{"num_hidden_layers": 12, "hidden_size": 160, "n_experts": 40, "experts_per_token": 2, "d_expert": 128, "d_shared_expert": 0, "hidden_act": "swiglu", "moe_layers": [1, 2, 3, 4, 5, 6, 7, 8, 9, 10, 11], "router_score": "softmax", "normalize_top_k": false, "routed_scale": 5.35, "balance_loss": 0.000447, "balance_bias": true, "router_noise": 0.1, "init_std_router": 0.00745, "lr_router": 0.00128, "vocab_size": 9192, "norm": "rmsnorm", "norm_eps": 1e-05, "tie_word_embeddings": false, "optimizer": "muon_variant", "learning_rate": 0.00528, "beta1": 0.93, "batch_tokens": [32768, 65536, 131072], "max_seq_len": 1536, "train_tokens": 669500000, "max_steps": 10329, "dataset": "wikipedia_en"}
Below are experts of layer 8 (counted from 0) of a mixture-of-experts language model. Rows are named router (the router's row for the expert), gate (a neuron's input weights, with its number), up (a neuron's input weights, with its number), down (a neuron's output weights, with its number) and show model dimensions 0-159. Each number is 500 + 40 x the weight over its row's rms, rounded and kept within 0 to 999. Numbers have three digits each.
Before each expert's rows: a language model's description of what the expert responds to; "mostly gets" lists some tokens that are sent to it at least half of the time. This comes from a sample of Wikipedia text that the model never trained on.

# expert 19
What it handles: Tokens opening list items and labelled fields: line-start dashes, colons, titles like Dr., initials like M., first names like John.
mostly gets: " M.", " Genus:", " Website:", " ENG", " P.", " name:"
router:510548536508501464580503543484553529422502493483499586511472528555572517450427488409482500522483516551479467524509506488454451493502498563519529497574504495458466484518507560444485518586527505535408557523498563458453469526430552468478467526532405557511567474517474533503490469558536450550555486528450608531556551490491473532486460489457514488419456534524463458509510537483533515519487507484461431523498497553471540431530482504484541515501500537491553463565543467499496494534512400
gate0:441492491529506535538587497493449569448514486413468548493511512508433512524461567540550471449398531535498478458513495546482480477468490492512478510471479507459456478533416448496456469467451492490455587453553550518587582465516546483463480515479584509498535514502426499519471469500517493501491515499470472441549524594492462427515486528485630532496540508511466451481523475459504522571525524491544468502584548509499423507509527533536562528518540488534558508449459548506485507469510443
up0:545523495564433462431533531543503469544423440444460521516507486523497465434530521512529518502484504485475557411499464462497474453518486443528554474531562502399512561472520535486521550484541500500498535488509521415445473446612398463568459413527433506458543500445471530554560476469488481502571453424515461495482529494495545522501485514563549479530418454524521509470490459474539560531558513505451453529439478484476451518482477484483487554475520471534469499501539518533513508542473446
down0:498560505493500485524508450452492543438498497447557584472539527510493520549474434550526470455511476552513514473494457523507492479522514458492459475531491466455551502438465490561447512508422449517429471509538402510547595461583510506521487463515551455504570454468550433459460458525512511495428551505455415517531516548468467463455472518471568488500547490543569519464514469556446541436550548534519404510538534523482475527487551516487493530511530537560529511542426492428531517556474492
gate1:501444443489474462502513523519540461525451517523604527562468470522433512477520526486500518453537502522477532511502471450501485471468543424467509452534465472497528528514486509504419522504537462443474484552500523517505454475476533544484526529481539447535485547541511575413449525491486441513504514577574407478444515495527492513516457493542489529531504490477456414464527525533418451552570515525422508446502510438501491596493518504552438536478488465583405435494464487500495430524438578
up1:512433503536505468521628420491408554414519505486497559504510506538488582503483494503522569544485533555520550459491491470565517557553546473506454526503548522522472454519495563422479462495495475531395529574546536581518555490463517508456550486490430499545525525505476482464503529503575511443474418516478452495475455499553453563517490507525461453432483448472484519559493467527477456492496495490514450527510565479447468572495438507523548508466447484474540519540501528446473538512512470
down1:494569504440541497536452501497496538480504519522453469464498528431566515513617489505493433529519472501460458491491505478499428516517442480631461503500477473470510531433524492550538498450499497559558522463506460437490526449572506461591500520514504452447463484469574483508546419528472479543545472447477552485565454453520564426450543495482511534566505500448494511520503483540616533466514514505540535528516431471526495431495422495502486497473525491471594496454472522523517534506489474
gate2:526501442477629474507442508529505499479462500514533544512461497534472449541485532559504457471485511508567485510534461534514539468484485558489486517514534452536503509500439476435534504458508515446422538514518492556499506575518538556488529514499529490521505442564474513516484465496531528546539473419552479572498494494508487525503574441567485541533466525491569504549474472524434439564391515549583559439532509527529468415503580526506606511607513501504463487489530516482478486497560514
up2:555536554568466476559513538494500514489488484532557486508458497502536470515578527552500547586528494531553426530531503499496552488492434510521499502498513564472524454514455529506481494502538483498519482467508514528407420449527520477528508587531436574510566460450507533559514547539466557506474555470485497539449540489530508528528465466437529481513495463442483474542519538472558466419524476495568520547514505464475483512497528426522514561550481451537430526560509461380547559463537401
down2:530544525504504465502530556511428465503452483494556536494413525526476455430549509578549520472489641461516463524539525443475421468510496455477487483494526521517513383571483492420517534470477526468520474419464439471490477480525482508514484572472566497486529514522499479491463565567502628498441489494527391533463474522526463517485485472471520481492448505461489487505498522511497535484513508524525545527474544419521501522449489535500560560541491482516441500500535521558489574461477548
gate3:472487513510534512520446547496408477519472580503565424496489528494518497541556467430537455500506603534392450555480493506480466450537513494479457502474548524449521496465502479459450494485431549491532564532545497531507555520524565539441487532521493508484519500477456495498440533501568504532518513524549548477436554509461529430464466447528442553499523520486499431452479397491494478456593503529499446472566496470468480476524519504439537438527559498468501482527512500514622525438505493
up3:499523401567492520478560527488477532481568408473443492484535488458454506487558450456465521573522480500520500529520512423516512459522496447430503456456502467474511524560467487559478437511506464535429487474489502487503461489501440514538506491472461531470407561490456503473578514578441528431521513477461493506472493500555553568521606477496479454499473546600545502527444498547472489565439509524491500554490496551466551517439442454543531529486467515453520543485543461495471484499424445
down3:499515495522500536538494510572453468451462527484599458475513517595497462497482511449581375499525558525439430533476501488497462529461529525537509498556556538448454467475529487475439481563486524421473526547564458536455509504569551489480536499494450487495569486492497514524467493454528498545519447575506549485453539511465440454520395484514512465501569494532469462451512461513480465440580426490502501485509546495450487480571494525459531452501553546485466472566516503536570507465519489
gate4:479502522459496555486475484482540483478558446432491454525462507495467506522550543507416538429465460523548533509483470527544531516489498508518545524498475530503503466528542515521483574545464450542509480444530617484484542557451471442517436468432517548455457507489502514538523468492491532494456471512442549546499464457531427510545594576487481489452438497465412457472561559452542477505388520516499526499533470505482511534536467595484529500445533523499614533476428511495454522507459503
up4:569493440491447456538534523532449532435535470478451488433542539466496524505515456561497530435512560531479530606532484494484482481542418474513537474516592502485556542524518427426541439527497615591470531515496504558490525436518601497497514484529468516520555485491474500506457527535532495513500467518474487420466499540450501439505509508494502451518589510523438439547525506522526476517463529508417477560570538509478489503484518514487554519461526494509534583546522513493582489508462520
down4:551503478451509460499473438529480551477543514515471502499491540437545491478497404496535481518540516403437412451541481501479480435471471426510531551510482512503480499489567538447590477471458502497528597524405450477488485478553566515570556478482467475479578497520442516508439479515508543544496561524463499476522522534466501451533460555468499535522471572519512470548506483509557539506555460506510455472499539578550513468481517438458559499493469457595441450539524521489545491506545432
gate5:494483408506481464529475425466506463463465470506439493506428478473451475448479503543461547457553513480504507525460499468504445541507488460541506485491494557434566494503438537540465517536538508429458536525561402508435459482599491509521489509502513467462443539460468499515491509467468441475538559470476405475543474512511552447582494477532439538539481438526623497539481506562533467513520504466534551507581538478507501458463467559473548561544479462549558492427482527495508527522484462
up5:553482570505483543547541529491487521514561579482541526485464517463540478497469519551496489537459463491470522447513505510451523462532495514490493515526475510561484433553514437540513497477524557559563502475527455498477522466441514461430495499459491502512512449569500495567488524500482510477506493544372539535481519561463453500447530515485519520462540587451392505468468468498445549483592559506466497499420447507514471512523454431586429484472497489463492463599474571488520479583512547
down5:441491505563520520501544490553485497598463517519504505498554541555395487503479472521490534453508478522573527468463512586534505394503538490491469472516545455513565524514532507456606508465499458499544492474553455503508525464496535446462470472584483482527444441457470421437467466491507458482550517532477510516457529477534493501519503447511492560529481537458593507508507452549517416515502517512444463493436495469460520478559506489532469517472554439578453473443502543519512439473547598
gate6:579507436515530462454543528526515498553447538532553486535502399452539447452398465553474425453471481495536484455488420548428508483481512514461491474493445541452440528485532561512554505522533454485487483517500627481537556560496518527538470528546463459476555503519531488516486498464490555453513556432464474468523469506563525545453445550428428498499436500470465513479492446427511548531542476465507487565572477513482480488514459555553500543505539525490541471498475487517479528463537486
up6:458471527424490460437531475576465552475542487528479537491534539510507465500483560495624545463478541479498499482572560469465532497518473546467544469496518449519516504507452451500432458439479517473585420478503466539539412530485536491474491480484507443456492435534458547526477392529495457469508510436481485577526489558516483572508434496544486569535555529445526500526463456496457522494440513527548494474466547509514477492487517472516530492509461528452457541515613504505550484594523490
down6:570487558573445509529513458461556459472515432513490501551491514493554469628482485502491509540500459469546496504506613511509459457432542543471512515510508525443508461515432500513498537554468527473432509538550467511517520461459536472470471531483499440468527461474507485506476465516520547512544428533562452554539497457517537518506500522461548559542511518483470460490553487484488521505422476486493454524571534416515525580498464467537449537485474525578507425521505503392481517461439397
gate7:480500486511537538519506496514522548470513493510484551506511492494464537492452551470441552506482479544536494552483514507455521506464481361575499542561492433556450526475464529532483457552470574489479503459468470569471488527491513512487498489453492435454498509601553557487475435493529429501469529535446477498491480528524485531477471434530508560472491545484525435535485529533494538511511587410528493503541496487503422494484513581560482474435501518652467465470488476576486474549542562
up7:478484429492528459438547449452468497442521523479483497495513501485469539486468509507507492459500515458401527478499491501521567555495517543513524514456500591459505493560511448545478556490470449456440548501527473474501539522521478441539468489543536537439512500459481550462468558503545523505561476424493477498528525422519423437513489615470502461466455478521524493471481527449595483488465483617498548532514530441444556569529574588476542548498478562524463512471485538492493561473546476
down7:541430595451449540598543459395453476534540573485519508506470511440516474501430553457497495497535507453449584512461511503440510541516551561524497532485512560464503487402499527524511505511466488413456527441530544462517476505532514551525561513423505538520558531497466567507514501524486600485461450519540477528451435524564525518487453474516514452407509456424470513466526468496522463482509468542480466505526464481551498563435434532549489491486500498562495489485487505499500533497522526
gate8:445460533509580430418468555464473482467530431512525467526528443552493487472472527545501497523517441479545457475551452513477504529490592543509530482491509558524456520382468465466439453484486493508541514507461477504516515447529492492526515463567455494437505472516546502537478463423563496477445512531517452533458408434518545417531541490490427488463531455503453477521485477505465465594403569504493502517479521494431519520543470514543497562449449540492523500512474464554580505494477528
up8:507478487471500492517485569591474496446508457578487471492487542463556502504475448479484423540477477531429529509528458564568548497531530615498526436482503489444447540480461533502476483432475509467516496437525461585475541519456500485485505473514481437485522523503502439488530503573531505458583561497517557482563425449495566515553536475469478514485568471499492462549479455533477471566448472547436533476487535541493571512623445483518496469458458496498478532483497449523479529466544440
down8:510509459518438569426492428562531482542459507448516552560471569452480514524564511534502484444469508483565519442532520438523492542506421505537513491524468487487499467484540477512477508472494487581408471534515576532572556566484524511499448502481538547593457534510485517522482466519489347491473474454531478440462565542514478489488505554532471518498504576505570548541522508480510497493453447520533448442496481518504466482529578455439471498532463441542433511499460505518444495486524485
gate9:487533550569503453485541524519488573470451522481501502495550545574492475485541542503540581508472559466450488484500559530507536527466552520520548540437453496538441444532448518501521521536481510521509506520570518539515428547507471466482530439482485498571497490500449470562496535433443549479499467476510457462421464568560489468550562551535575477486471470455554507481527559421502478469500454484510497423483475456478491469501465436499396463432472455504465469499431419540504560506436472
up9:510466539451465510450519472494561500511543437501539572517537588489513526552478511452489412500487509546519454536451458488518470473476410492508413481492556446423518569561525509494508520591471488506562460559495544482433474519495498516468532460522545509456468563478498493453580520525538506583478490498541525506556477531501531482543388531486428491527500503512480503478465430485490537528500497552546485591531465535482534522488560531523523525554557446494525533495543610520457445505483532
down9:471517507523502496522461458487555441527547412461530533491457540464488567530453542526514503394481520457585486473491496526553526468491480526427461494445499485461515527550522521480502507546505456455542439537537485428485467582462549553527552522483531514500426523523465520495530480507528561527475486396512533502523471529509458472523388582545472483520467485482535495535495532465487455520504436555462523554464532601523520428446461458483484498536587509515511448451430548531528518462503548
gate10:518485523463483502553490490476534471515476502467432487528518501541499478536510379486510475451501442519531483550547522476486581463495540476467496530517492437461503523462483500483539518433555452483584432494440432408491535456499494494452549543450509526523500537436434530539507485475528461506502534522491538552497497548557563489438489538438522448579587506466519522495585513488469515463499439496514519497537485553442542479554496529435436568449463550534575460442544525411500475458520531
up10:511463432446441495466531400532495477525550501480530451572535488577494550509507558409565532495506541448452490486569493516540547474465491504503514519478500521520547486505536500467521501460501444582543465480539551437552489526591581435471491525519531475539480599466488446496467523540484510529470432481520460475452543459511546501466465550517526530437477480546501512519453495480485483461481412547410465478457484546469496538612469487456505506521530460449459497477513508417548523515490486
down10:472519505497550495475480584440472499510438493508514556474488591503461446464533527544437494528487475546496470542430460489464483476517567529496445515504569452561511508460506490514456472517515544411458445552463498468499542501470491544492485507425498557440548439526524527528494470424524565504530461480384509446517543548470471450540535467513518449532518443425491513482463539515526551524511534461496474584455561487509489424504539521511459549533499543567486583574498491555462559451482505
gate11:469449503517446439517420529446539391549523549459601465498505514496472477542440490485548463525565518467574431532482526498507539537532473589408516529545449484505524529471453563500453489531529439543526513524519466514519485501487526523474493498455434504504517466502529526443531553495435489473538467502432579437470483596503536514478526475516518494532489526425534527479520490501484531563457470521448485471457574485469494465522518530447520432393458510536519452538557500482501502465468554
up11:479511522557549425558451491487484446467505495496495505460571575522490587498477454492479528545543531453500483514565547469454493541444508465535586538434534542475491492480450490445452421541446538496484487561460536489415536470515530502422567595519552538483494528504563529540527482501537546461468443441494491559477520547485477489518532477574505561529449490512467526524459468467458523523479412513500579529416514522447485446462521445519517471473491529469512535517518473437486529446439506
down11:570505469499575557469533525501480559452523489524479475507427464493478475437546560433473489433425437561462560487480419495492493562492524484468442466537509463480514515533550544565532556472510488498530464484519500551449391485468545500570502498507540464479497502503407493466442450438529497590523519553499467505494532463442490506459532527501511474480532495502559489482500507547581506516482539509527419574587420533537501501529495573449521517544525459509502443483489478460541469564463499
gate12:487456529510505506482513516503486484486551476529526430500567564516490480454508522564453579533502457440582420456564482506500581577474506499502473513526472466573478521527472554502550473488471505516548488532558482538491507450430499577517526444521486464539507532499432507535499520452436524469572471498512491469483515529517506539475500525486564460553489437431566538448463487401494507436486561503476556560553481464512451544523529462485493555462473451448575430473468546498445504469405508
up12:488549498442533474498495473468513483557546499466472497502522455488428492511517500503580468542531474499512515562415508482538500462479514422527527507499557556441498471471477471482525524434514549532600452472480541514467577505553541446440490457509474470533499468464493538535505536532515491555503475506458478492485619499555554412553451516584494458487521559445470469508570490473543533492511496527542520460410522502488541507425500593445397499511509463511448522490558417542534483506471490
down12:456533444546529540396519510454505502507498455491482471462579534484468480482538456533468576508472413444534520516444480550600512450464491388418472508466542584527536630538541549550504523510487484549503451508477501541505512435561527493510560460498551511497512496481520459530487473455476507559487526518425448469508476489505525467537481505534509454534505468501530494469546515463521533445497472502500477495579531400516546523465552510466450508550471558545509480475493497480447493464438547
gate13:463530504529518466405490465479492524434559500501435533513537568532493570484547522504447486506541519503524522487453467449521516530486479536521495515501490447523498473446500571504490499489533462450507487449469506507458584433448509525532550476484496507442526457407481443444424498484443495419481552424524517478475550530506443572523499536495505500522474498482506490408513482527415550474540485493528485504492497520541388505549503431545572538408454528530518525521527499569531570519593456
up13:464491562510498502522474568553498475526460493511513543496539500458552415529469456547504447554432494514545499505451448452516438511530561518495481533497456527530644536579514459521507488544569531478544466551550451495521478467537505505520411530531507507500520519550506458511507517502496504511548512479545544478478486443433519583509598473575505455444553500477479473598492503415521492542506573509497527539467518534562594537497487528493491460452499529501531490568466541540431496526490533
down13:505525489529475528425518463460531537434529493515432458513509591550466499521564572465438479550553561505491577535515498522509536548483438489487464552506447488523457445483506507436428522518471503455500493514484526490547528464488501520527497486452492477482516440419485473479470501511494476506482567462566506428537500583532462616495453492519476456520462504516492503408532494534446555443461541517533438552527511535503399469541530451513534576444446496458522484496565501583545537511518471
gate14:517463539531515457444458435571470549469567526483471528421560509480483547513516521484471516500487471476568502528542574518516477561508440523628475501453438419517437448585519504488494499515414500502506556528528520398544481489532480498537461444501472513518516476524472444494467493454503556544513543459440488577574534482550524527524470536467547511432482519502532515456491460494516535483453511477508447517526509449493476469526494514471508495534407447504490562500526553508472591488562425
up14:520561534491527508462483508554464454515550475488462472448498493494436543562470495461482486410493537464573495427528530503565486474514479539522466511531388544489569485498462485531536508469465459536567479491553507516552490560550465459482476472460554470486469406573486450494471516434478448522515399479508458469484482578460491381481549574567467497513501543562401461478532535485500487510483487512494474486542516452529556526411506466442505537498536448535484498496482517512539499475534505
down14:464486574473476498565443513476454457530476543512436519523519499450463497480463479438500504478456472510541472469477461491527453514463437560605514516471571465480553459498497490490492532467505513557564456491438518467473512486508500482573462499466570461507475427532485478494547511399551483528593520510537561499448549562506458468504478562515519530493545586505443474535506551495522552493551427611517447520435584480498558471452514524484507514504454552510565480503441480491474471538474445
gate15:494512506501537410491546526581514511506454485451472517494510441488488464558470487490476502519478520451553426492567468543489520568551443569520472468442496541485455550465502485522571526496533512512506420465498395530524462511493460470494449431518496507485479540412504466528454520561539436475518519473446545555437542519469470486571454548417463527510517497469529433515558481505454449499493484504489549500483479564520449556471549550422536486561593522453440486582523490495451485510524497
up15:499494506487486602542514579553600508494461460473509511552455453429466511463541496449526460534456497473492488533532521573455444558515552447453496501459539549444446499507511487567457515501498470551502472472463432466507534487530507495481494453545537444420566520441517530486549496533506503528547473540492486472449590535392492529553501491483460476461516456494525503507546449489490518482519473522509527551468522478413501531444484473537527531487528513540532534628515505547431472463439575
down15:456523456453523443444483456415420492470528557577536535476608577538536498496438508544516540464530563522511514510462566459523511433486486489521506474460468514552482437526511454480509508510497503465522603486514533488459544561532505524437501513442514513578446507556495490484492526433500450474481488467482487570496437526540471465491543539534553450496505516523509483436490557515418545563493470496536505470509512525536445478424531522518472459549436514500502518388459536465472550535556468
gate16:495522525484496577583523515499538508488469462531450458497499471553529499531536422470537582507495494485555495564544564565532468476487491434527539548540533446465497537417492531507450547497557493556542444470473463428531460442475405438441527473521492499555491441495476506494569479489441527501526470494479535520453503550491555535522464413474456550560459543422529478520535414508487467510552518439517516470465490451500460405489483507526461533442468463499477445504532553490541468454509462
up16:520535426477497538519486485481531596463576462505400559520467553433467489421466517527519478544488457480418564543446491543446520508556498443480531472512476507486483504473485429505513516449504507502469511449485518509491523537494578472468508421463484450428499439547544572497438537508536519511548474581512478486560492485443513462544519578475513500444490554529456481449525492506582502569494455558527462485533487498474511609512544500499513543487458579577486544515469531508556476499504505
down16:496562479581470497461483503505591488494498444448492524480503535516460559592488493507542517449535574522516504471545511527451442421505516524508446482619480472575477556516551434492496452461567433516415511547491506534512499529487530502453508490502493537586502459529531457488500535535447386553517485495547467475552535500498457488488486487483436464471472531515446516498597470498519467463499549489496424537503517471436561480491449476466469473555519546477543419516559484475489447512526517
gate17:452439488490525483565508418490487513414545482509471434506539480434426496517413543528495548504483514531546497517512480553568510601509510520532505498472527497530567535492491558512500471453515495558484435537496474448443501523512482479452580515517525551484483578525574485474436551504467493470459477449508536458493528552578530476486503526459469514551461487541505507566495469438586459492457551586546544528462499432477497539456609541546441538478556475489496502556451517492466515517493497
up17:468546577527527474435476547483472496513430532537564600495476523545514480577540473505532512540508551511431456433529538535442449503449549514518512486554450469496549452534547462437484595555535537447507493527594483519509521501515486546518452515487553479593453384487512518441490506458500454484520492531534478525502476493443495451568491513546545544438552478461474495479508459503525506462491446530615502505535554498517513514467493452540504509511440470550530540463521482490532544494481565
down17:448522466489499592431499458518493456487530485546439483452539429528537508583478485539511532518521497507533517514423564505478532460462527509530494503501521490489566559567459497593527532482443422503552504591489483496497478479551508549446513492518553576562473554481506438552550487464433555512435536511466513554459500478415548424494640489455499488531481513437566544490516461488471471448487492503519504474473535490517505457479426496543473463505516477485478435484471518472473482506445538
gate18:526510490435465491515489505441497508496455510493513476602454489432473465454453537472499500437443562538473507515504482519546531437491486553410531529501471549534538527462553463568458544465558484535520530575444548519586497563442436467538514453506518530481484501520586506466506522546528500501471471490580472497448524479579481464465488470523577453575548441482438443537546494512532474560505540487456468476484437526472439494578494518509468549509516499469412538445511489496503557501563509
up18:398444405519503458430502517581498524547476558465462500536514442511508507560486493564526558517413537518455509436532533533413460475516507504482461443488484548508559484474535469457525481476527543467495561484507492500568546513494509464612453527483449454537523394518529471484555480566509538499509447509429408474570448451520543513519485437473501459513527514529442424487470489497485510509464480447486479564545447511492571514513473470511462442484468505520488455518481482507504463499545466
down18:557543528513499528492512508465579460493531452499544465515449502513468442418466456484468497517507489486558555514521510521563430546525501540471425544509495545510507483486543466511484552570514468517457489504474558530564429539468464485481464504476471497467489519469567455493442506527479459503534518515507530452487476510528528558568539495473437468487447483502502468509600465492460417472521448540504449466459490515475447519558609518462516584496460570418458451513642551509555472488485475
gate19:537588461526548597508433471494601492440461507543438548524541473472575508426415471466526471513506495490477464567538463513486514521487487455482500455563484530458509496582442470483470507464558454484469525549508524490470511571571487500488557457555462501478423503537533511515546507515477558469459570460481576470484492499522534457451514500464495474517442518499531506508529542506565545515497484491587545547531466511473570479480503562473541475561471509499513569409414493503527504500450472
up19:494511570478544478492496469435491458552495464485546506527480548553474554525512536538485490462518467513551547479459530470479513554493499548534510570451456437583478455501575484546453474475483477591488412502465491524539446422514459467495523530505538515554511570533467576414437516543482438469416443594491520487491509459531484483586490527505491516478517495467523485527528480422492516439497513494461474463511573460572462438515520548502443486537508473592537456436571505506504499513511520
down19:487554416532454517463511497567499540505493484490507500548508449443481464442529503500516565507504543509414542506583474529436452465451534456458558492521475592530453548491508509494496510472486538533525558541521470471468499517411540532467474490468541483522476420517578486577533524466530471467504541466476549549479492501454430551459501452477490587424455555540520453427463494526562583535460464436535487544485437543491516584481553476481533520507490460441449520532460491521535492528506464
gate20:452500402508435499546527443509516491501515462498453483441431466503494555484556417584552517520478467458535530470472517486482543551518501549529504507519585481443458487468459537453529473518471571463445510479490510432538499438488508415517488546482469502555528509530432509529507517557474455451502535534498496498466390498545429478502475494546534503545508518477506546532467533525440529467458457439472517495465505510458496493470557393571528554548504537543590527565489533520531482476423545
up20:465531521549517532467488493515537507499448510490539447492504494509514498503492585471459528588534498552504522488467501544433489476488493455479437497529372584514516508505534480508557502535489524570534508516571518545523520470518463602525559510544538452438447446538521506497551497462492547529553496532548527537583506428487503529550502545472469521500497500552475446544522564586522483480465397560531474426498486522539546406557510516511479468510498547476498417515529511453493570559537515
down20:489518526523544525445489512508484509547537453516475555476531500512509488587529501502528514495547571485433479510473490477603423456477555483535520527480588452486557516466494491517507474507517505589489475482469497460487521472474466461439451451453461567560547549440450511437552531460521386548534455452491429523598534520463497488470426497495478562534528502462458506506442452445576585493514537487505491531534510483474512467509493489485542516486541470504491549526460394512521412509494548
gate21:464556510481495515509508529523499473613535481489542401456468481521556540504480490461498479540511487499483420458448517506592507497536468555498534536532519460490458571558532547526489494477440459487483473463499460514458506507549459468506481505491445524553471472489477571550486558425460513496503479476477476503522542477546516476462502493499485386485419490462499533561503561501519554568473429526533522450550508545551479465476513550478460480529459523415463474529471469580401500376475496
up21:452590461437505500499517570619475483567543465523474558485477557562492490494494472484477464514537529480488451586505477465554484471504487522523527485501516439465523544473471530494499565469487417440540482478507540504485573536511491533512468445490455500439467516514428564491494551481515502518480531568531500508581494420495504470479478468560457418566459539496536628520482493450497548481540493541488427462520478564460434548491487539481524438441503487502526504537440472522470540475557509
down21:545451521421479518508499410447429473447462502513515551545529475460541488559484498489491520449542475506494540462499532540496501504400507462541537462485508540522490473496480478453543500511516498563489546518532468540495428553536525482455548439509541498452548450484572512447534507538520392474508550432456520442498415511413488480597505543475548564529575487543496436452490456521467450464491560509501509527497550427468548499515525441475548482516501584490491518477511524506509534584523540
gate22:497486449488491477510442502519452466503513505455549413459456485587497489519452503493492481502409415492522506484540497554435521469387515511502483534517522458576491518478499488515506524591526526544543502521470510487484461493511512539514486462497599531493564562541579443489462533478513489520525428464555460488468512480538474538484546490467527561467582547496537418493470566573548536530499558400507555489502473494500502537521552470434471492524519521490421471415521441562474508473482462
up22:462525487536466592537451447491601453468531554475564515598452486500506446495517470477505556491461523489530545492525465513510463418521505482505510485515471535478468492567462455489545502465540551501538465502469568528524475536488496597465537442502563441486503493495516507432512481529450493507496601463534483482482500454438549444418453497476443514524582457451485501561531448588451484420520488456553486499462474541508472480514535515538481503512601544558507527541477455512517456483452523
down22:510458471482510520513451459466542427553457508523522520542542503524509468505473517458518486547443509556549492538510515512528546462566525511494553348512540544392532584564479514531529501343469472534464537535524487525514542514507428487463488479473512442458514445455518503476533487531507458485521564468488471495468452490446515511460525525552559515504490484535473501524492424476387495477545516482523499439483501477531521524552585470532497493457592497483480530507483480498562490453509551
gate23:513453502563532498446514482474480545538499520520539507503525483466440537464521534465500526467502483464494460485509467472426475539529536509510523469546476478521531477554501474531499499514534444529505530489579551538524484522523506479486519500516506469573522510578551461487465436488495529429456535510447436508509543441481508513534430526453413545439541428450454519496493533485483485532520469504503426640532448604549554520480520515478418503507473577497642451497559471484560447534534517
up23:421534543471462536479428530579537486487507468560493541569427529566503456509519466500517535459464505540574519540446495492497476481511523475470449487484464432471534494462490523564467526493404556574517547499435449492469484556497449519491530507471434443484471512445484546461530533473520468500509534518436519538460495523541489483523500511515604485456441555505549515507525508506529564453464528469498510392472493416431442513461533484468525468446513473535438491481454560595475554469519513
down23:484488495520506453482551530479536470449539530511497516509525553454473551473525530480519607502512543457564432485495505580446476527490475440534509510566479523541507495506525429530539462544555472475502520489544535494499442482465530474439472451523569561597457509507514500583520524455481627425472481479551460511501468492527433423472446567497442560474468505454529505409448521551489492447515521445484496533529453503551490476464503543469481398525526525508546469496505471474423539509513497
gate24:552468472553454512538450528505537467582504541501557469570512491522482483449562534500571515519508500461566468514494507537443462471547438526515500485519540490481438469461532527470498439484533492447446512414500495482539477431514562449517525517456534544499540539553465519537557520542539467499484527535469491517582554516458543537520502464455422535524482456473477464495461528526477499553621463460544526439489452440562534402505538432564495523519558489508509521471520481449408440486483456
up24:495498543487468535528440552479456490495479540501539482557478548487536532475517539438484488566548525607523494513521414438462468544543509454531451526531464466433490452494505416445432525526534404502519509499481561540518473514565519483476461526468504449432531505493501567454551497524529510431491407501520536476454477486510498517543440467514506500516537447444476531519505601454502578478464503545489544498482524592562527452507461575470530463492523505462537479471544404519461499524518449
down24:522533454576560425480507538576499515444486466521449478510536436497501439449539520579443512476562445564524554489454536581485506536435494476485493505456537464532483484527532597544516434522453533557510472506543490474483519424425517499520504550554534537518454528511438442486495453489525420503503618488423525550542507421501465497473499523541491524520521534575504457497423521454456421547465450517506521484550514462458529470510510478492463520458491529529480533525496518545483485449478515
gate25:427523578491485487441555498486543511548444517477513494391486567445572458541496487453467469516476466486511566529417436481578564576502474500511463535505564500522548502474468448425460583419479533503460534556467528476516526540544560524494550473493472491517526493442530473520488504474419521531494483564447531504448489529521492493494464441517584510500441541531500496426474492490492507516485477509513527464540545463538534559453560514498466491568486491488493530434529435437455562470488549
up25:463488521427510530489485492483494528513576474543558476592523482453533539488382464493542521452531528549477433494472540460443562485511503461556560464480497500462483545577578534507404528506481510460482556511490503490499512578453501492470558461536456498525550478496549524473525470461538513490530471497484492516457458534507487582498440508553498452484425493546406501479489453445521505494543567516436501544474409502488562506541514517505504483496519507501510393472465516478557429580561508
down25:437578511488503516443491459513476536524540456551540513580473495458508537476440441547522553418513512463495487490506530540467544507505488463523527457504491543492477465555548510498478540545548507479422533476488472457483441489446484469450537528539487559562523448523484504464493543442540501484578456495518483533435460539521553513527446507459556490441474518560438536523492502463475542561525578476427527473462434528455538471548526557472480538415503471439560397496470545499539467560570453
gate26:439472440537479523504434542463550500494507477467532480506493455448561504452563475495536549512468438474446472523533428501586556492450584534445489430482540509418479520508476517507496601543501478480560489515505487497461523515507538517540464465429508499472454460477507510483500494509515516436534514396464480538480477501485455483507581613515483463516517495491420469499458450492486514427537506528567504524474471417411446501490483525520504552614524514577541521516479533512480462474540501
up26:504582559466465551522521495493457491527548546580550522539590610457541496549464434486497482491458535548531483512500534488505475527527473468465479499468466487532473457522509512490505458454591520519412528489473456488455510565492546430501481505483522520483486520588473430501491507460415456561490553622491540521447561600488554515514483501445535459479516505515481517492536569470480465514505485597528519464541551489541459502504465545496476487449548519484507545523498508571532501547548535
down26:524480505476501480521568492485497536484491551613489504537545521443441519553435506464491468488477532520546562499490567466463458554537402470507487486528529487524512505476465545493557449463548496547361520509490497528525491493501511446545529513494520484455480524503493488529510468524420436579472533617492527459517531494495491457419378452420532509514560462514565489579544506499537498525505523523470495504532512519523520450485425512494438497439474545405488473511516495515521526520450497
gate27:438536508474454560544485490516544486489577567495562478521528518452552478516467500573515556501475491573478608528448499486519500580408424416428521521444498500490499510529489508513446507517575496495512457485466506481495508430534502521481492427493552463515441386474472489468499519474437462518508551451548444531479563571512554548451522486499483553500523492497472554454487518487450515532515503497455530453562507524463488542424480559524460474545529415492478477449476554519469438510517474
up27:541482436520473442458553487571444482513405461478441467502530441460518509485495462536462459458607484460510441445503477513480480480517577549546486486466523548521476550490572506491502468452391521470497486517475546538478478534435449560534528544516447595501497554485459500564531527534522494530475511538506520535510448566395446490449539477511502467498490536505517484536443493511449506487493466505453506508476512546516428494438551463519521506571477564497586502560492528476485579473444499
down27:523517434521521526503513513476499436526517560464532563472540484488469498511504579558519504503521563425510539479492507542511525552492487466518555510494486505524515542549499447468486557445473492614489481488537481522540528562471504527461562487543438534471519520525570480484468426429564575527447485461480355592532426533456468552433495473544496565520461446544513495456442493496517537488454472490488531496473499501509450518479495480552513478487432486500530497470470462436476495457394555